config.yaml
n_layer: 9
d_model: 128
n_experts: 128
experts_per_token: 4
d_expert: 32
d_shared_expert: 0
activation: "reglu"
moe_layers: [1, 3, 5, 7]
router_score: "sigmoid"
normalize_top_k: false
routed_scale: 1.0
balance_loss: 0.00343
balance_bias: false
router_cosine_scale: 14.0
n_groups: 8
groups_per_token: 4
init_std_router: 0.0113
lr_router: 0.000444
vocab_size: 16384
norm: "rmsnorm"
norm_eps: 1e-07
tie_embeddings: false
optimizer: "muon_variant"
lr: 0.00214
beta1: 0.93
batch_tokens: [65536, 131072, 196608]
seq_len: 256
train_tokens: 514800000
steps: 4013
dataset: "wikipedia_en"
Below are experts of layer 5 (counted from 0) of a mixture-of-experts language model. Rows are named router (the router's row for the expert), gate (a neuron's input weights, with its number), up (a neuron's input weights, with its number) and show model dimensions 0-127. Each number is 128 + 32 x the weight over its row's rms, rounded and kept within 0 to 255. Numbers have three digits each.
Before each expert's rows: a language model's description of what the expert responds to; "comes after" lists some tokens at least twice as common just before its tokens as in all text. This comes from a sample of Wikipedia text that the model never trained on. Tokens count by the router's weight.

# expert 51
What it handles: Election table structure. Pipes, line breaks and header cells in election results and office-holder tables, such as | Party, Candidate | Votes, Constituency, MP.
comes after: " |", "\n", " MP", "\n\n", "| Party", "C"
router:096067117162167135146141141138183101094146127166149118095100158144176146088094098136152078128119070123158144142175182140071139087159122100109173122101145127115141176123144111126154189108092104133143124182105151093117113121063179144122116144144115093189144091162122060084039134123114140154166100094135155130088143149083049150125131130064141175121104124137117092037104130090133164113110
gate5:183136104164116153082172131186187169123123101208069045095095101129085129160064122142181095082163123152148160139154154179146138122183113147096111110121171105086077136087170096140116134112109095098118129147130146147118129129122127149106097112112135170105124126137155115136079154149148093172074083111152126117090072140121128089176162169117144122145129134093147095047069107091110186107158
up5:143097068089130131098071122113070110187138135084057109146164115137174192101159139190099145133213105071141091096139079108099091138141114127101114124146102075123135114166135102158164085127105120127126107111142158119147065096108130168111123133141163109172097140082078135152183205090119164150099157103165101166107188125135149123120152101108179083125116114165114118136141136097102096085066
gate6:122110162125141120108183124202135085119183170170127182107135172123124124089093088161136097114103153128153118136118148129124088182127107065137143108121105150116158226189126077038100179126111126140136088154202157130130084090101140115125129161159114098201178094114174134113145112099130147112125125150104151109117132145109094102103123123083106117055097160158071070120150121092136169134088
up6:136121157092135106170105153125051208153159116140122160140094066144136059120199131164125149167120079063120136104138126117087130118118152112151179107106199075073164131140186188173172100123119136116099114090124089179154181127145116129165088098116132171106098089119115172138177169126191136103123139158153153134120083109098122076155112167126156099149139142114140152191088152158123097137112
gate7:096155163086110171107170146097128114103120181138206126150128106096143121219079102177163115146168170122123143166117141150164084062113064117094113166065177168151178111126139197127165122143143133087221099173131114107148127120130119123117190205121128125151158153171137155108094179117116126156142117143096149112144097132134077159133147089114087087129127131076149119113149141122126094083129
up7:102125118139160130134133124101107142121138098041175100172155112162134149081113104127124082119091110121107070125148159051109147175166053153109119103148128096080143222173093099143123144173148137172113133072122150126088082139143116170165116098090162087066102088112115065168092114096090180128149124092105089158133133138058131126132155091115146139121125079109140087056100154121134128109145
gate8:133133163176185086108132195134173139104165084150127124057083154126143148030076118193132136109099108100105102184102091099117129072141099131169124164134130157147146164134155105144129175098125125148087151167097098129129109128109125104199107074125101082109156130142168083145141108086079156177131105122102125110160121206096172141148110118135105121102043160096113125092103134136161123153081
up8:099127161159089139183165102118175129145142160108148122153196131132113117157118137068165181113160135167115119140154084129180151164122135101070101114124140126117090175169189099091207174106141156160139077147155082122157080176141143150134068174159121142109140084136091052104176150102080120150109159135148150153107096137138163173093181183114133124163163147094182147160115117152104132066127
gate9:101087106153118126124128172152180103147114109202180139087137137117121141112172108126157082101173116096134142079196134143088132092165085142129229182128109082134131161117142138102126158153106119140150145115142140101102120173073111091067097158187107137143166070171102129110085108167125141111162111066186087158150157115121141158094144153112107131086095088147129183071073193111122119113115
up9:202126081141128124135190122096113131059162091115106152123106146140144142106135186147094155095126104172088164161148120139099135184157102122159116092137068026125154120088109157061070112138170153131159126159088128109063133138121161134077179103191155151179132153100125139108114122159114134068072158134141079157108076157080169118146141082157156121102150133147125144082124140152107146131175
gate10:136122151167171133135056166127160128121121119095096089157134138109093164033142099149128087108164130125152163187153097163053174120152109082130175097119110140078124151105146131091074140065097123135114110160110128123177133128084121120134116159127058075117175117144175086131170122069105155135159112140051129126089127112095069195146121112123113148130119151178170133119102095126091192171124
up10:082132133118160094130141167146162114117130143141172106151141144127087112071081126150161117147061126108099169106172169074161166113125113130125166167154151145161126158112173134161109074053073124121115110190144122096136111149096134081138105200143088152135131110176187119113087139097186140100175108177125110141151142102100136165169079180085150177181196143065189115130108092119152125106122
gate11:141123143127125113178072095108162138113106112139126137053085167163146092098111170147139096136171145128141081149125121117124148139128142109103190161144155166080141180186167110138096160190131115109118082081157128133084067186130133081151094094154125087131084077183140080085078045143142131176121111148204126143149106145087135089118124128147160158086126103112122145101084087131190173144105
up11:176138103143123153103151068133119152146129112116153204187123056088115177122154119086077179139133114169101117144125154164145136123171139153070039113185092117091108123130106124103150096034088152110111113127132104147134120129148123146126172196144155148107122159124098195127149174126171139088116104069078120125133155092174165155133120127147115075200112150105133146168167129156086094135103
gate12:102162126126144165109104089174144112111103139178206170112142123145199122101160116080113103152041115149120180098121120145103136058112108214093117147134119112138164071103070140138143147151116087098138089144119165119098157141137145141073103123160117111152177143147089124127108157086166135100161117142194174142183127099126082108136131132152133116121091127178188094094147180178179176087105
up12:097130098133142143131150110111169109134113160173166155073081188143146083139132124089129110160122114128094157160092118153169149126130133145127188158138106177118163131134101120104155178167102118105159141234094109169160124139126071066083134125133127113129126103136154124084083139116190111029155132168141143156103132103098073163101116086143191095071098121098119171130145142097162192170075
gate13:107116166130158097112079093169140112133136118163149122096102136155114127103163129073082147193137080148154156143147158179105075136135107134125142134168172126130145067167107123130118138121161128073138138157094098217143180133130135159062179136132107087161160095101123060089153126192176121143107153083136136126098119109085127110151108111210051112209106142140145137091085152101091177137118
up13:122090204115142081106138157194127178127142149204142086116135135134120123113147093136081157112115139138200096179163184185114138160173109109149148128124174174106121120151152066105095192162104141093144158170089152217100128137088142118050113106113148067143068104107080104121160145138127084115112114117102117124085166103100108094133136109176095128131095172163146117110112121081103121113104
gate14:112065123089143149169098184130112084103118119134177148149081101162167089168125130137147121052151074168124128142134122171081098143152113108075204133122084059102185071121117177158142166079114104115114158165164132129154133140143118115189094151169149089143125128151142119082197165039127086124107128069118134133073124080089142135126125133157151167114155133114140101088150120104095165151135
up14:107164124147083124124212178139167150145144117144087112129162139122112171158130078082127146121134120138134156139125172140140103094164107090147125156143117095125088095124179121140097065121169144137153105069146067200175104145181131133109167117102104154096158121074094125138169083191144118118187143172124116187085096111116164123122157088046117157105149146178190145197111137105175134097154
gate15:104126110100152092130172110107147161090061114144169121068080169134155093128144094107199140129097113139108178114095148122108118093140103178072165110111128117068135169160135146145159148136183094097158137176127200129106110141077137103149103134122091159170104130127119095169064130206131133189090128077104161127064109117106141108106072108112168198103121086106126144116098165088150091134081
up15:122158101120139084145112139127086083128153095130175156103127120110164173180117122164127112179155110136154138129148199126090111101142109137144116139181125162089092163165130130129157182154082075123118128178084120105175125120119170153035143141060153155082176160145104130089116155109141088165089182127133115137085068154143150173119074064095105100112166108145107173143178086137120149061176
gate16:124163151183142177131112101083140144171108134085158072107161085088150187100093091127103136171146127112118076141150150125117094097138109111098141103151166129076183123086209108132088152121129106125106096171131134072091130122092160144083092156144089063125109111136154179090101131116166123217131074112156140109149163124175078137086113139166181123138190106169110082167075114135085117135115
up16:175090141122110104145067107046161159124177102185108106102121144138080179133096138149118130148099153162199090086124158073109135160134124116086114209151169108104099106190165184160153094062116160115098106114114107154100096149107169110123089138141136113125128149114191128201107123085086152107123163113106152096134095108077165097162143141109113153102112075139168129113169096078092110103160
gate17:079122151090132099129209140138126102074080105191141143115102134170124104078127135180102071132152162137118050171102163095114133125139113106140172170130158158100130190174149123108152154118103099148158114114099099172107143176134160171134104180108137115184121143115096084112112058164104116156169093150144134141072120139091104145083152133115143174091108209165143150069096150145133144063092
up17:080128058246095171129127144123096152095188142159121186167119127154149146094131160086130153192104072110199101140167075120088103098144121177179160144133139129176124086123070079104158093079143087118144153158146144131126161113130143087090115175125132185108099079124082139108122151100143132104112133107153136093112136156134136131088130093072109069137123160115175134152076129136138107101133
gate18:115090198136104108149173116097168102121097150196164147137111130142114142072099155163115087099173138128147129073097152159133104086184090096089097127161172162111122112093085121165146168112146097125107144145139133111129142100109143137109079038128151056150135100106159109086116159135156114114099110198124136136075130086095128085095138158154150073137142134159140085140055198084117050144117
up18:091043162134149170145206133115108129151152140160091113103107160152149140083106128137138148082136120158106152156125167156197137152132117211125157116098143141108134114130191169144144091086147156115148153103101156149149145145103126093104142081113149131119125104109112120170139132111092122182073057104114056106116044050190101109114104109124103156140183141113180136136113077109197155100135
gate19:136107097093096094129152168147207159111085107119227116067092096143155147109125061098130063136132109121099109150104100176066130147125087096130155154149136146118155160155146138132160120126173044088153159130181091104136126128134146138190147148145131080172130089142127143112038113116097115186160161127099134134108149091113157130072064150099134138151132082148100103117079112100141142173136
up19:101108158095129158128071095091069152106110175152124123143156146109119106059138179139134170168120137112151114122120161116202156188116142169123053103142076132129113083137111165147094084108065205158074145096103185191140152153143080123105183149134135189170155140141112130111168132155116163066096121088140111157172164123146110162122096160140076177145117140122153103162146123178131131120089
gate20:115050140123149184109106124107077150168112072149165108129129086150152179122151089143139022102124087099096113156138059158090075135205150137125159118150140161112118167069140154141142146167122120125131169109131169145118124182124131121114160140080127103177143095149117081186083150171134146164113084106153122119125136152191117141111126125082069100100113115095131117104172061088113179160115
up20:113082135088113165103127115140119075144148110163161161132164144170159100147159154115125145124150172090132159094135139161074173119128163169096071137148230123100147140125151152081106101144117121085139147130137157114078156107154147133083113155132133073115104162137178166228124143150084120150127196141115090126107081111102152129113182122172081109152102193138162174177118112195118132141059
gate21:074045044167148074181139143112140118109140125136133095108116111130140166160086103129141056125105066153112137140107121117114111083108158072137169144088152065136149117144098196157164102098138112077155139096120190074114096130103098137132170136205101118122117105113134098116078124084144134110134048114136144128177141201114079113110113139163178136156135147160145123095162155114138172131167
up21:096138178169115143146106079179134163091100126165102155190133116171084074147138117117171121114070173101086178099165146086148156102182144217105137141115141177136165134138110121133122161183132133114125167100099111148153139180129106082073151097119144160102133112111164166122057074149131127199125091078131101150135099121118137101045175118155099142125159073132107132158090120093126083147106

# expert 19
What it handles: Verb stems after auxiliaries. Verb roots after to, was, is or were, often before -ed or -ing, such as see, construct, protect, summon.
comes after: " to", " was", " is", ",", " were", " and"
router:076131152177198082191100152131167095126090102128157088118149175123133142157130145102142117164130132089115145151113131181142182127144142089066170134114125155187103064096167112044117124122148088088181050149118155147131139103103144120188129134163156117131143125106117122151114124104162107164091100084130103096119117113092134203166117212117113159158153094135144109156134185130162187168107
gate2:097147099178132103128168134101087145126145119118103130143157126147093149140127108149084174138151161064109133097129135116132096196105176133189094092190125116134179170113137106119142102150150088112121147184094189135129172119059137122083174055122043122142146058148081126193133158094152091135176131100091144148134132158131161149151076153132133127122105136136063171137149090125088207156130
up2:153115147163102059125157098142076153118109059149116143083081125197121120091175111125114146104096086070101126067148104080095098094092177167130081175134129094060144147139151116119148112163125164116142099143120116116101120101117181070064092173142095144123102112131135108167150125096120121125129131151067145132090117133143080057159200168132127102149139150115122152179129043158091125104098
gate3:136108142096147168123126160161156127110098124145032123104192155112110080141178123152183166162146141120113141153112152133119107159155172121089067172155127128178176090116141164078161127079130072111185168150143202133098143172133098122138165087136104115165135103101114096155126141082106088131084121109082107143139160159185158123137106109109146173087124111134065071137148114090187203107150
up3:124140156135107134131152146133164068134052139191104136130149107134199074115085146156177122117132127169124158075148172086070146113121124142110133112144127128108122131159172144094131187207123112149127153126083121139160163129088167135104126118170085185168120154137146116108137140114090120058134180057172181053120143088171181130168125150139169102152128110152087146167186104096111091098159
gate4:126092142159144098155136111094176112110125170120164069150138123165087159206124149083117114057093175101112178095122136179102171120161116148124113133134158151151172191126058104095113123123108097132127169151115111117140205087135177156168102112135114107092180162140132055129152124102116099131149102140100131133132170153110120204080078175183109091099171162142169071109130178123162111151127
up4:095166147152084141142124178159057145136186152149140108188177097130141203082149124070071105121094126128122072108167129163158078155120137104166106157092116075119125122098173108080138089146157110147110110199109147147122085102191136163144139123134127101165108125171126131152138182156146124107094087141087083083184192119121103138133119104165141085133101165114128042141123094179110135101118
gate5:151081066161180114111100091173163099154124063110082076085149203120141179143145103125076137103098101125080100114133102161154118125164127097130102068144169142128117089158196107111137146123142113131094072096129128128120117141165102094123135126108146126100149102140083126142132194095134115157086105106044097121071169172091126128135109151129145205118082112112155138100092192137136086144197
up5:135168184102103076137141106092117094130099077095115034125068152078117092138161130113091132177092110130099138104086153085128152146172106111153143122141120134175126172113124118131145125096107102126086062148086116122138107125110125101131150120131205155147079103134145119110136102141140134109100189159134107176106099132111150143162205099098133121186192139071141094090029100185178110111110
gate6:068099098182122108132150165206129128122094084160145087128156090155132151125098188085143073132135097116099129081101119124129122135111106144105134107182132169110112076114172136139139128186076108094167108086099080091098120104148105127145131101137133124138168099097149099150089109155223111160167139174120137079088077156153141123172128136108134180119174094131048162099138222096120098129112
up6:101154089121074181077118139196179118149099122119153140192133131173116140145108179115138111120127094125118118131059056141099128155075207094140178133127108127151114165148122153087123129221111160150129116166108145150069132099158143126125193190180119111115125152181094126128071151125121122198121096125093119186088090127141141192110082153130122170116106095155118144091150145150139151150102
gate7:110149152123137143191171135135128155098069132171105128146161139167078159080159169091144143144124138113140137161113102172148136108067179128092105164102073162125112088167160082141115105157111138143142122064093099116168109173156174131189134072112072121139160096165157103165139127101109099134160149052154112183103162130143067152106112084169116113089097148115101194075166140112102128195172
up7:102100067120129140120073149096143146113078097129117170124143119151120149137123130116118136162141078171124102098144090133100174157089097095203087063122077145140114136088132106176178133097060075170101097131144114124133163123098103113191161096114099171141123163113145125086079104157145137137139060159142192096177081123142112081103093152107140131141133143115087187125086196072075133069132
gate8:152122119169103091146118148130069090111165150144167086132173122139152087132181160094127047109121136132078135115070134125112149184142163154145161113140108146110139138048104079109168159101158108139070053154153134117141125122178145083173179102117168120110123167121131185166134161158191119141110082147125074118109162089118097101100137136156113130166130086126091171174141199176093072163136
up8:097180184168125113157130163095170139105150136150183128159186121150195096126134115111185140114111183135088066140101074139095137104122206156118144118078161152145062127086103121126159162112087117068127125116131079105156084156167152057155126166179164136148109125130159105154189110167150121134132160166108131093074114093078119157183131106133163193157148127139147143110106147179101136096141
gate9:071109126189137160100114083174140129117111087096149134140139183171128092112107146089147141105116124177087148131139140121117197120127134137121130169163047152156111141127120120132142131115181142142153144176128151097093092110130169133134143122132153125123166157151125133152068212142124105212081133202086168097125106039125184117082086216176118136162160130098117135139141101108123172082113
up9:144153135129107188127051128202144108078105138182106113174159164117091159148095164082156139132148110179125113125131106144120170147112129084115131152141123108125122148143108166119063141190194134102100140075109156179135084104124123117187189110130114121110177117154158192176129116058123048079133172117114104151148131110127131153094157170149133181145107127049153129095137099104136157075113
gate10:138141123149146100140100105126157115142137110170068117116130162156141112198167185132128153128241118048096154167099107064146103161131109098138102167125102075171099075101144118149106150141155069095121067128154111130110135083059126141185111082140111159122088128148112097176133166110120068131113104114094131075076118100129134167189123166093110138180111136117177135166088167125134140124139
up10:118109148115102199058083137157120170128107148122107075092166106089137058127129108127134188133103115194103120110155137122135148114098136118154124128171142113114113171129094133187157164132105117152044182145106181069125147109173121081172141152075130099103111175170130108123114119143169179071145097099146088097130152125113106150186099127137210120082188114094109075093080151138104109121134
gate11:113144166147140155126126165078119127153113080148138170113148133158139101099122159112126162088099133152162175134085157146178125196146141125129113089101158162155091125118114122039122114186159115125145130170129065129130141091054149150148107080100085124220141176087153172192118149133163129109134117123079198161119124105076103111081164144087153148086151121071122158177117148109100115164069
up11:105142134072069116137142152168181116155127207109130196111155072120181153161167140149137142115148114162184047150090145211122134076124088123123082122180118096163151153097157106132126105167160153147133091065165130202125153118165164094152075111147153125131133195148131128150073107138111118132136127155211107137138145190129158091111086148145124115100089141171136133119147135127159108140135
gate12:109104110137110102168075116118118149149090072147124102113170152150100172120131130170142095104094116095158126132135085134146102145129167147121116126091134155191178110084146137102064153105051152147117120195105190089145156078119121136151157109121107168112133044034120145122136094181133071106117182143166097143096135096143136134172101149137106158174183086108156066155177132111116193122116
up12:185165119136106108173138064142070116142140218094104097130154163148153154104100107096165182111153117120130172114146084091094132136110156106131152128180110138094171101106130076173098142199132107178073169082129109151153132095153166098087075167091154102128076147129159125134138130073167143083053155114115153132154101074131085080117135094118120087112109111132093131072140153093158089157145
gate13:144113171119129090134153108100111135181155116098101141146202094147107101129141135090131089142126078071078164109145116143159136166153144121097134079186159213143047137149195086129106115113181122143152123152159177125129159123112131136109088119154130177062107119116139111140080105167129088161126132098115092109097104185138128123161100164187128120181187105102087104108139209087153161156177
up13:133129087117123136069111157098142150098131164143163237145084160112101082109113115091099162104125169154132160135092148132179104100108142131169117132138144068068139153119114186116150146155150130137101197104132120193127121147187103109101121145116114131158068146199150134134037111153082169083184152134143149105109166092155151162095126123125068096092112096123059117094162127120131098092142
gate14:114136113058075100130156077102120095194159110118167107119118121156158111184136139129100141099127168111150135102178107180152119110094133179172119141154130127127161135105152111196086138154169122142162098118115169137135139159131121117181116155174050124178144103122057136187141089109132091172120109129105149179200118135205102130126083146095163117162114061060072126105126171092138145139099
up14:118144145078147137135127127090178077090177188077085102182169142121032114113191106174072122150156115135144103100167083210104163136129145140132109161055154085118119109112113095175085124137152159151076122119166067184101102068141125104119121120111079127179121127153156127127156110156122132136152133136100097151122148094134111164137164141129111126083072108097173126096114104139104125162194
gate15:170093135117112100116215149105117060154145076170172129141117121147100152113153117077160128144121132058125093141136080208106162126130107127082151119096103138144116122119188117090049140148208149123194085141106124163082142101093126131165107162150134180166150108090081169124145124103153103096129121149089133090181165097113119146199100124140177111115105162134138154200135119150108131158153
up15:110096097136079102129156172109168174135135074133148144151120145096149111115090148080145157121095129112084105131148152123072134102142106084127140139111154164153086104082085179216099151168154068141095125140134118128122096114128151062168131105118135136148087122148167091137173072132148198114141155090132106121076146135088105214199088155127077112129090069150149142121115163135155202165084
gate16:122178118148169115122110193167176160125143089122163113095117165115181115136167124160135077099101101105133139128122137152147159081173104085104117106188131123208122050095112070138137082179091108154145171130205155136126189161076128115126117156108153182099138119128142120177103118195119090099089126095102128088130130157110147156126124105154102145104110161105171133203064111097145172145083
up16:083103081122134081119126120146141111126041125107099115123149066117147185121149186108069145182135169104088163146208090162123155119150102097164189095090133131130101114112117109098135134064074114122133117102095194141082145122125065153137160116116145130112149138064091123177099140108150126163155114108195120161141137093110201129164129054075109139127169124126178110181139111128133135099150
gate17:095090087173137114098173132125088084147149081201212176081099105125120150191114114070119148172105103116174133158113094160117108076177114125120123159096072106120122164116159157105144173136106136153102086163058127154117159116173163139121131168140112104130104080140124134154215147117106120173079170120146189116127089107189159154109115177180138121084157146109163134121175122139153126139117
up17:131148084148126199092157124129138034077107103143164105131082142164084100176130133205129097159144163095137138083091157118096174119137181099158143145098159122123126166136153132047066102142127137135146150109093124136180112132164123113162207104181125136147090101132129133140131071119133092122141173068080125118146141092138130115130145188144102097117091159130119138085151117159170095173210
gate18:148110141096212128125129186123171138104107042203124128098144146177155091145094117161098173107164115077147174141157127117142110129138104114114146156134153102116134144162181105094174149120153138163152108082084105135132158140162121134158155104136071111200075066131159060110107118119148161092125129121119172148154137136155148160160081148160121132164136129087106201122205072162180150147155
up18:183125099158146097109136142134148139109079131093115189088101144122144096173179134184145140189081068114166149162111107183126146067110167111090146100151095051138104106098117066113126131104074091112135117115105163142106152125149089114112143118098172144130174151151080179137039169112064097101147108108175193106129142137117199096168149136112122143182090106145144099116152124137104113145156

# expert 58
What it handles: Reference and list entries. List dashes, author initials and field labels in bibliographies and infoboxes after line breaks, such as "- Born:", "According to", "Genre: J".
comes after: "\n", "\n\n", "-", ".", "\"", ","
router:121196168090130095140088109155130101092106158125179189076145109120164152073165056131137137143092084097152125115191167142126190139156180118093144131082191095104147130123165079084117126121137131122134136128090116149136144088086159131142139106165134101171195125109131108120110130146146128094130115121137096090118130104108105094133213243059150081132096085177154142124132156112131136109103
gate1:129117133127185118152088114110125105098132151088081158169178088092116204054132071187120145138076088128059089110133171149154129161146141120152152125141091101040105152165146096109115096120105117090095184124110147147135166136087083140138128083154144134160211131102116064078117172160111099106077088106136104106108097111096106104190121140103148102097116146150156139096114177133111112107174
up1:118103145107172120078130105100138090138132138124148147124119154108128067114120144219163130150128124082072134143163112125145127140148195150184117110080128026117120100155120133100142153111122084151128140096152131123186118105128137117169128098195046121089168130077139150052142134077113203077112132128131105088115138103124176064156142170138095079127171188150166158116116126114124139100164
gate2:102156167095125149103079119102155110081106120124109112205126123155106159130136148112073106118103116081076147105139125142105158146201144116139113102196179089119143152113096097166153073121091155092166108169145122135150195111149082109073099080124147148137142127128131155041118126067197142112111141133166134106136158146096156147142167206167158064159107120153115152122114114069064167097122
up2:106075191133163108139068164111126117109175136085080152072153098110104131093129127125144120154177134111168078132136148094133119134122121150121142089111137170127207124180146143155087128118146149139044112142093110142127087108167145135171100190172089090183107061139067135131138070193147139123121131094109083101169129103121115109142099116145111165184047125100162137122101162144198089139124
gate3:056116125069095110115169133138178142137104074116081051164106141174110134092125141119117117100162095098170189111198137123192202139143125112120189159144068097091094127129164155120099167139163117152173116135136131116099160169165139133117127105094073119153143124116095112170130122124165140048139138138192123129102176201169135144117164140122125126099155085138164120071114120129183089137100
up3:103110149097098134134129108154114143133030093075047077121147106119132174115127134133071120090094104114167158082150126106117096133134179102139190094102087131124115136153117126126095153110115155109159103127132135103106154151153151148175156108146120085219080099097077122175149132129130103074142131030090104079082092119090172167190108085126104122079084111163143136127087119153149097143133
gate4:111103192123112136097109132161132100115091094166158140145098132144138109166095059157090099176147153111128105119133161110102132114137116117148124134089180113103149071101137120164161156055064155058145084108168118208186130071057077156192130190137110121131148147118136107123110103151133116156152127156134188141148126144147089138117142163168146103104075141111130082124138092078079131054081
up4:107075139102104127080097143053099148119007169142149114106139198126124080204121149130122138151133121101101146130147155108155136191124106127135119161116066113157111144125139169142205129067136167142175119122203068115105132150112059085111148123117162128107176125107196168153128153182136132184147149131143136054156111104142112122165090146135108125114145119130111142099129142083127125142118
gate5:133223171111142081130125158168089153163146146135110162132124168124177180116129106194114098124090092078112140166112110135102137165129102184144109123079169127110110110162163067107122145139164147148122087158123121185149134087192100107113126184117092140139176120105138150066090121137183141109105120149091090169131168150182105175101141210110130109135124131141135167151119179073209156115115
up5:116157169133143110125125182131158174081117128086178094132120142090126156127151131159109109120152169133121110160110137125175093079101111118166100160160033147107136128123126146123181185139133128089109114095126149014116070189109143147075114140119141182151052154098108106067061114114141105142112124122171124115171139087187124109147079146142126184171161113095116097123135159093104169157098
gate6:111108180109134154106107091107083121095159153120143119113102131170088141090172105089182124141109116080091157110137171178108131100147099152166193091109131114090106118106149216085151155095079121091149107156194108129065165126089111092117178124066111093178174106127073129112137185140131097133099122116164094122104095152117088125223147165126129119116075097166130174117109163113105084148153
up6:099163182116103117124156066169114100122172054091180154095092124134156156170130084113086142063118085099116106149109130147079109112113138113142101149106097204103144114184098129122196132094101116117209116138168135157135126111127117166145141155156153100160116111075118049106101145166114115135151138129187124124069110108137151102114178134073157118050129089144120109145084110108053103120123
gate7:134159140115148146157090100150158127073147137110133142134176125099191122129128105124094099124191050102153147128111128140084192068203139086157096153109167114124135115156119133119118133098128130093136201137151123131119047160142177102064114116175103071167158116152159114121080134062114148145140182077112105082099139169081124152136169161124163131121131131145097183140114151081141102213142
up7:168161147092104143101105186145102123139089115118114121142165098201199091137111108095124027150162137112136152109134172167155169084137173157140147075070161135090117138164144139111124157101149165153156131113133125162139122123131145136109078096104113114139096117136180145131109182115147202126120181063168177100150178156087146147143129171088193126112093119153100197145141094108122131136053
gate8:092087149077194108113106183105147143154133110151164098181093143134141107138130135134113111151104125118116118119108158157150098141167079165142149047151180113144108147174163124107131176173131110104150159120073118080082137114151133099113026143102154113218153161102118112145129125086076200100081144056079120132146107177126119123133127134117115092098087107174178179113116142071127121141152
up8:138150184130145100127139115047097119123128053178117047109117127164112143109110079090137094198084122119179150142095144155107086149131161107117166088141120060141153145157091099147120119102190098098097132096098116108126104143181070155101064126120169152127151109146161129133113072137136102109123122108114069102117134103170106119108165129153192186094183120130172170080142163169122112142072
gate9:133128119066143134128120152159120050122141149141148133116094123162148113027114070140098160155105146137153159172154165128100149140100136156078173110090157133054166167169121095057150117130133120142121110088152166133096125089079204162208093128145145111183128121163079126161157127107102152108162170142204105174150135124118112110143159176117153135125070139154132153164177139092127109114088
up9:119144170135218140145149144161083056088110109111127144034149060146172124120075141142137110151126167164139127165184160139149138149128083161065173132091109105086081223095135130098135100144157182107117108122109128161133085114107151149171117149113123091121145145154168156105124116148110151146147116189135094167116112095143128112056183173104092142141153142149119124172192143100130113165124
gate10:196120153121148070093062148152143132117099188060050141079122119114115168090110058103138099111137107104156148137116188166130112095152100130092122153138171144151137166108136121126090175113147092128152108225121139141126141122141121127125133136144126107201161111108101201081079151125159119064169141095160103118099125136097122169115057204123139109096072109132143107106097096150135123110131
up10:130134138048153112067129149124095144094073158142172184094116098059146083053187160158157115094096121129151104134164075160140080133149081122101141122073107139143101165167117097125131124195150121090111136148118149129141162098101180094146091160151136138165085098124104098101157098186174095064172112168172132131138116119112134118078154164126145159119169147132070100108150137132160085090181
gate11:096110142135112100157090077187073080111074186165132153082089157083108118124081099098117165111115125166150122130158147114080133084103142139136129108057145147120120162150135140056061100180152139162131114133128138121122070061074133156122158148147089158162120143134098077120121135117158157111136089114100091139080121128123095149114174117144161194107103130158033194124080159105137086159115
up11:157174110155136076153109149107129137095149066186101152115124122128110064150088080123146160187144127083149120132144168121113113085161155099112109109157144146154135130142116161149048110158108107109181171161076110144144133149155105070112168114110126133113086113175116159119212163111115125153162112154084133051137121134118147158120117133092113143205169178094164136080109037149137166093186
gate12:086083143121108145131096150142141175141166145109129142138151184132121150118125164117140120109138104144087133081130142114192149124168188074102147135121145076087115079087120149153093115143155090152122191119153083115146174147102105143156177106143111100149166070077096119160097108105170129097158129051123096127145213149107143182099162122104100120152110089158171117086154209153047149069103
up12:115113099091113135118107128122083113119117115117112090125154146136150107055126110134081110184123150100188156114120168133097184142154133101137119128147085122105137131148160087093161172164185121163146160082073157100190113113125041156115134138153105138117082149143101167163112167165117114085166122091133123176105132144050129118124063146109085124186060183123173139085095135218162156160145
gate13:114146135143104140143134153145115133133118136141138168056122075120150149147150116147113119151096163146129156117144144164110149154128178090077083181106155093127150158061131069050156126140196099121079051140134097119115116143051171121160148136121101114117147201131119136125089119173132117114141121136089063146083102074088104050104167130089158104165106110139089048133164143088145157089101
up13:133088145146148177088127129096127156172144124115086072198101127152103110127108137085135087113163095126153103123088085085140126106111112127161146113127131165169080114175132214146137100106086189141187155115152135124122141117205156120105125144104135109137069116167137128141106175026105109115087129171152170163157142105175126248129080089134126148089121146109136095124114095152146103116149
gate14:059123120130093122185113092108125101103126161168130140157082193148161086220128138112134131160114142167149100109176181116075160206115115147130148077153181178220151145130133142120165150132132117139122108146162132151137164144129094126121115133122137085181146130126088128139114147177172133111116140156188128100147106148133137206181091152135198147133040120121179152088142118160125144134105
up14:189150116140104181151148087176209100110106128111137108140124078172155100109089197124089134141116075208099129111143179081133150204116118153185062147114109057106115148141116135139134133131139166157157184146101129182118130147136163136170160117084115138094096120145168172104089110140114161135132144113147121140156136139093110116097108145216144095174111122184101186134129158187130149152146
gate15:107120123097159145133174095085132115111097118104086138150190072105176159108061124190149128138121108126182060083130130121139159153148144127109144107111092101138147104175111128158087110069140158144147122115124159140150081090118122079119103109139116087159176146125127116188131191117130139131045100120138115098110096135121148181144170110119096062160105083144189166126117191065116169111219
up15:066117144159080104094159147148085125122122117171112130124094112116117109165099150060117171110136175126100118139110139154160089107115142152123122148094128137166074141109189138132100074147068103142108084121140143092114145109141130122171104207155114134076108091160123161105150162178121093121154136147073103104155108080143121167111124171121182210139119176111112166133183053171152099094030
gate16:126148148108132103130106102208089108092092176145162170092121119155181114056045127176145111193113075071124085145126134112121120140120115071128153170080116111050121171154148105145120080143126114159140140116097119124155122114143139144121155089181134186147177112185113116119102098140213083085127128128066132109118104111097162137081149136168158138136110157139192097110101128188159122125127
up16:112083114153151165109090106079108136196083078136110098214138162144130143176161168126129142138172120161162110126102106117113058152104080164100101142121109189147140132163150190147209149125107092151090098170114098160127148122198145104134131176136156088164141149154075114156102169127135147128142143127174143109192123191137123156160117082092129104142087109151155105110133120034151157135104
gate17:116129146093080170110128049129109152111112151080116091137185159123162147087129146110151152154108120155132119137119184103154177148114115137137143184171154095155090055143221072168115116082125113142120089085101183152120081127085170126149122106142124114045140109090080175126074165136125128167096147110128096179107144084118150141160133129136086162161112089197135173101141127141119111085070
up17:129114074142139081109171117150116136134118101155119108057102113110093109127135084124051161182139116158123123165120126155130077155147095064106080092143093111048134169117104158064109130140145130107112130126135066115123146143125090188209123102130109140189071134136139093171116130172157117127148065161083117063163086116157130128176130118197162131109131087113127125152064124083141099163155